config.toml
n_layer = 9
d_model = 128
n_experts = 256
experts_per_token = 8
d_expert = 32
d_shared_expert = 0
router_score = "sigmoid"
normalize_top_k = false
routed_scale = 0.25
balance_loss = 0.00868
balance_bias = false
norm = "rmsnorm"
tie_embeddings = true
lr = 0.002
batch_tokens = 32768
Below are experts of layer 5 (counted from 0) of a mixture-of-experts language model. Rows are named router (the router's row for the expert), down (a neuron's output weights, with its number) and show model dimensions 0-127. Each number is 50 + 10 x the weight over its row's rms, rounded and kept within 0 to 99.
Before each expert's rows: a language model's description of what the expert responds to. This comes from a sample of Wikipedia text that the model never trained on.

# expert 35
What it handles: Word-middle th pieces. The piece th starting the second part of a word, plus taxonomy and infobox field pieces, such as thirty-three, life-threatening, Genus, Family.
router:55 40 53 62 58 65 37 38 60 59 58 63 57 54 66 47 60 54 71 45 58 59 50 43 58 56 73 37 34 40 41 80 48 69 48 42 53 50 47 45 50 52 60 40 62 45 45 52 67 60 52 49 65 52 72 62 55 63 45 50 56 60 35 39 31 29 53 45 66 45 53 53 47 50 57 53 52 68 64 57 55 66 50 36 47 54 37 58 51 49 37 54 43 40 50 53 56 54 36 75 42 46 61 47 44 53 50 47 44 53 45 60 72 54 48 47 54 38 57 41 58 62 57 47 51 51 62 60
down2:64 50 46 31 40 40 47 24 36 37 54 55 55 50 41 50 41 66 44 54 49 50 61 43 54 52 33 34 57 56 54 38 49 49 48 63 44 41 43 41 52 61 52 51 38 79 50 61 50 46 46 41 45 45 53 60 53 39 53 49 47 57 56 49 39 48 29 50 57 51 58 45 46 46 54 59 42 43 25 52 59 60 78 60 47 58 50 41 48 33 61 45 66 37 57 58 55 29 49 60 64 54 34 43 39 47 31 44 58 48 46 47 48 49 53 30 53 36 45 52 40 39 74 40 64 50 58 46
down3:58 61 41 56 56 52 57 61 46 34 36 59 52 59 56 74 48 47 52 44 43 34 53 54 49 63 42 60 45 54 44 49 57 62 36 42 26 64 49 46 45 28 55 38 48 52 41 52 45 51 45 40 55 46 28 56 72 59 56 57 48 59 44 74 48 54 44 57 54 39 61 42 57 48 53 53 38 55 45 50 46 55 60 58 75 62 50 43 41 51 46 65 57 62 74 63 56 62 51 55 48 47 38 45 55 45 60 74 60 60 62 36 43 43 45 74 67 40 36 47 59 50 45 59 52 54 58 55
down4:52 38 67 52 62 45 58 44 39 57 46 46 42 49 46 44 50 55 53 50 50 22 44 55 67 50 66 42 65 27 37 61 64 42 55 50 54 47 60 46 58 41 62 45 46 53 43 64 54 61 55 42 55 51 43 60 50 45 37 60 56 35 35 38 63 43 62 50 57 48 57 46 37 52 39 38 59 46 51 54 56 47 54 50 56 69 59 34 46 57 53 43 38 59 27 58 65 66 23 52 63 37 66 48 49 50 52 62 63 43 56 36 47 39 63 55 35 47 57 55 59 47 40 61 34 67 39 56
down5:45 48 58 42 46 40 52 34 59 54 48 41 39 61 49 64 39 45 47 49 51 47 38 54 49 52 52 48 40 30 32 43 51 43 53 68 58 39 43 40 69 73 57 54 43 67 24 38 63 63 43 46 58 50 58 42 71 45 81 45 59 63 48 46 47 51 44 38 50 43 33 52 55 54 65 54 50 39 47 43 35 37 45 48 47 48 38 43 45 43 40 56 22 66 42 42 62 34 50 36 64 47 43 63 41 51 43 47 54 54 35 51 41 38 62 39 42 52 42 56 45 55 50 38 56 47 61 53
down6:47 51 42 62 50 55 54 35 51 40 37 48 46 50 59 46 69 60 21 50 54 52 51 29 50 60 49 56 66 47 53 52 52 48 64 65 42 48 47 45 55 44 37 58 58 35 36 55 51 52 61 55 66 64 38 52 44 60 63 45 42 56 59 44 42 51 48 39 49 44 71 51 74 36 61 40 55 44 48 51 41 48 63 67 37 38 51 43 52 55 35 55 61 59 63 46 55 63 62 58 69 54 38 38 58 57 50 53 40 32 68 61 64 38 60 53 42 53 58 41 45 58 32 57 28 57 52 57
down7:46 48 53 54 44 57 48 40 44 47 48 39 65 38 59 63 34 47 53 67 52 50 56 44 48 67 50 52 41 58 46 50 48 53 58 34 55 48 48 63 53 40 33 61 60 55 53 42 60 28 63 36 46 40 40 34 39 54 26 64 68 39 37 60 64 66 39 57 34 55 56 49 49 62 57 45 51 39 51 32 55 44 59 25 62 55 67 52 59 46 45 40 48 58 62 51 63 51 54 44 53 54 53 50 38 64 38 67 48 53 54 45 46 51 54 61 54 62 45 66 42 37 46 53 36 46 46 80
down8:49 55 44 45 40 47 27 41 49 68 50 51 60 38 41 60 35 43 57 59 56 66 51 63 56 55 57 67 54 61 46 38 41 60 36 58 60 40 67 53 48 49 58 39 53 25 52 49 33 49 35 32 57 53 50 66 42 42 54 46 35 48 55 42 65 56 30 58 54 40 54 58 47 39 45 22 54 52 62 37 59 52 45 44 60 45 46 63 44 52 43 56 35 42 57 43 54 56 54 47 49 51 45 42 47 51 51 48 42 33 51 54 44 74 40 48 48 47 39 56 36 49 76 47 23 58 40 51
down9:59 54 51 60 41 49 50 57 54 56 71 54 53 45 43 49 51 51 50 65 48 48 56 50 52 53 39 49 50 40 51 55 45 26 53 48 41 46 52 61 51 43 49 67 38 49 58 39 61 49 32 46 71 46 48 55 58 48 57 49 24 40 57 26 47 46 51 50 48 40 62 46 40 52 47 46 62 70 53 72 42 69 54 58 62 36 57 40 35 57 54 52 44 50 67 54 51 50 63 42 49 56 75 40 35 59 46 42 37 52 59 82 79 58 46 58 44 49 48 56 54 51 52 49 46 31 57 59
down10:43 41 52 41 44 53 50 47 56 48 56 53 45 52 50 71 51 62 34 32 36 38 73 58 47 51 54 46 75 61 52 41 58 57 43 70 60 52 70 40 59 53 72 60 49 46 35 50 49 39 55 46 57 41 50 43 65 65 46 54 47 43 50 54 55 39 56 47 59 49 35 34 53 47 44 27 39 50 41 63 72 51 34 37 41 50 55 44 49 56 66 56 51 57 50 43 69 73 48 45 37 33 46 52 41 52 35 45 52 59 42 49 42 59 47 73 45 48 49 42 45 62 48 58 62 51 58 39
down11:44 33 55 62 52 47 49 36 35 34 66 50 63 41 44 34 43 60 39 42 54 43 41 50 44 51 41 32 52 54 46 45 58 47 43 77 53 56 53 45 54 41 34 49 55 46 57 43 71 35 68 59 39 57 47 41 41 50 55 34 45 62 50 44 53 58 54 37 47 27 43 66 48 49 61 42 49 51 53 62 57 48 53 42 66 51 41 51 48 39 69 42 51 52 59 37 54 58 55 33 28 51 68 40 55 36 60 47 52 49 29 49 51 41 56 50 62 25 47 39 54 71 51 56 63 41 47 54
down12:39 50 36 42 52 42 49 57 32 24 33 55 59 73 52 65 46 42 56 69 54 48 63 64 51 62 35 52 36 67 42 51 61 45 37 40 31 39 48 34 48 56 59 57 56 58 44 67 59 56 45 51 57 61 38 52 61 51 60 51 47 70 46 60 56 28 45 51 49 30 58 59 44 58 46 43 47 57 58 50 51 60 66 49 55 72 52 43 47 45 49 45 50 60 48 46 32 57 45 38 47 35 62 65 56 59 52 60 41 59 48 52 47 52 56 67 64 46 49 39 50 46 44 55 33 51 67 61